python train.py --num_hidden_layers=12 --hidden_size=320 --n_experts=24 --experts_per_token=2 --d_expert=240 --d_shared_expert=256 --hidden_act="gelu" --moe_layers=[0, 1, 2, 3, 4, 5, 6, 7, 8, 9, 10, 11] --router_score="softmax" --normalize_top_k=false --routed_scale=3.46 --balance_loss=0.00426 --balance_bias=false --router_cosine_scale=14.0 --init_std_router=0.0101 --lr_router=0.00094 --num_attention_heads=5 --num_key_value_heads=5 --head_dim=64 --vocab_size=8192 --norm="rmsnorm" --norm_place="pre" --norm_eps=1e-05 --positions="rope" --rope_theta=10000.0 --rope_fraction=0.5 --qk_norm=true --attn_scale=0.125 --tie_word_embeddings=true --parallel_block=false --init="uniform" --init_std_qkv=0.0233 --init_std_o=0.0 --init_std_up=0.0233 --init_std_down=0.0 --optimizer="muon_variant" --learning_rate=0.00783 --lr_mult_qkv=0.7 --lr_mult_up=1.43 --beta1=0.95 --lr_head=0.0146 --max_grad_norm=1.0 --warmup_steps=50 --schedule="cos" --final_lr_fraction=0.0 --batch_tokens=[131072, 262144] --max_seq_len=256 --doc_mask=false --train_tokens=709200000 --max_steps=3737 --dataset="wikipedia_en"
Below are experts of layer 7 (counted from 0) of a mixture-of-experts language model. Rows are named router (the router's row for the expert) and show model dimensions 200-239. Each number is 128 + 24 x the weight over its row's rms, rounded and kept within 0 to 255. Numbers have three digits each.
After each expert's rows: "mostly gets" lists some tokens that are sent to it at least half of the time. This comes from a sample of Wikipedia text that the model never trained on.

# expert 6
router:127106140138136080130152158131118115110109070151086153077151108097146124095120124139114143145135135128096117157112176124
mostly gets: " information", " history", " Date", " election", " points", " season"

# expert 16
router:108155097161155132118135119149097151117139113143101129128100094114118138131140150118093135121103156134115137129103136123
mostly gets: "á", "é", "ó", " Jean", "í", " BRA"

# expert 13
router:146135135131148110109130146136120111136128119147121137109129119115139124132166172171160147136115138147136136112141143145
mostly gets: " km", "0", " gold", "^{", " million", "^"

# expert 15
router:107141123152130095125111104139123135068137160117161082099155094136158098163104110099131154133131118101117155135136095102
mostly gets: " September", " November", " February", "),", " April", " December"

# expert 0
router:122091128109163139118158158097135144149131151131129143128172078110156140132072139120138164164108118105148107141137143100
mostly gets: " album", "idae", " district", " village", " film", " politician"

# expert 21
router:136158125155121121110185122090146128145136069122130123126091177105150144130138124126155118163113149080076143109172085144
mostly gets: "|", "=", " Coordinates", " AUS", " •", " Genus"

# expert 7
router:169122162124125121102055119093151124152158134149109157148120163103154107130144135144133136136113138140125084101124096101
mostly gets: " \"", " ", " “", " $\\", " $", " neuro"

# expert 14
router:142115128098116072152143111124115111124125165088137133135157133114163107192138077129137111095166157055135122129136134080
mostly gets: " was", " is", " be", " were", " are", " not"

# expert 18
router:155134102110132137120104113124138125142111175146145160114115119096063155098146152157118119127115097138106115100191110133
mostly gets: "s", "des", "ces", "ins", "rs", "ts"

# expert 1
router:113084134145120163127124145157136153095144112103164113133097161138134133131146187129141136157176109175090141150139090135
mostly gets: " United", " American", " New", " John", " University", " World"

# expert 4
router:082085136075122123138144123124094118086132102099112127092128183139109097145123088101114107099172112105126145130115158144
mostly gets: " as", " to", " with", " into", " became", " where"

# expert 9
router:094129120139140148113147148160127071108059144096099153156147119171129130120148170139102116158081121122109128149084078170
mostly gets: "°", " U", " St", " No", "U", " c"

# expert 17
router:140152123100103160138113105162131095093121091143151123128098145137108142089130122129116111106110099151167137119140139132
mostly gets: "ow", "ight", "ack", "act", "tch", " Preced"

# expert 20
router:136149091159130165129140123131086117127146122096111085157101117126123124138130137130148112114181123101107147099128128128
mostly gets: " China", "Z", " Chinese", "Ch", " Ch", " Kim"

# expert 5
router:149102140065096123109088126112153140116118120159120109144158091128120143136160112119176132136137096129124130155096114172
mostly gets: " E", " I", " Me", " A", " Ha", " Re"

# expert 11
router:137163152143126144135144103122148147120143103170095126092150133121145121069171086130163107118104189125129096149072172157
mostly gets: " million", " six", " eight", " seven", " four", " mm"

# expert 10
router:134160113161158142108133084100152108136119097136118150127138159099097126161107118118137155131107133161138123125130113164
mostly gets: "e", "it", "t", "et", " James", "ae"

# expert 23
router:117074155105117097130116133072110135155075130127170165157093117133144131128141134098124099130108150104153102166144106104
mostly gets: " co", " car", " con", " comp", " pro", " man"

# expert 22
router:113128142103142101123137149156143134159123144082144129164117162101160106110143128118154126164131128131109119127128185092
mostly gets: " his", " their", " her", " its", " an", " this"

# expert 2
router:116159165156099165120106116129094131154145184143115104100120097116110157146131125135116110123137131165167127085124142142
mostly gets: "van", "mb", "mp", "mber", "bil", "gon"

# expert 19
router:130136116151135122133114128161170115139147087135176135112110106175109131111123123112122147130156152105105146171134130114
mostly gets: "th", " third", "Th", " fourth", " Third", "rd"

# expert 8
router:164141134156147095147166143142093173166101125149145122134134156168154159107113144140105099146123113137117119102133104119
mostly gets: " In", "In", " At", " On", " As", " For"

# expert 3
router:159121164144087100117130113125111119120131111153121119141128174112148113131124102132095139089081134127144123129054133072
mostly gets: "==", " ==", "====", "===", " ===", "\n"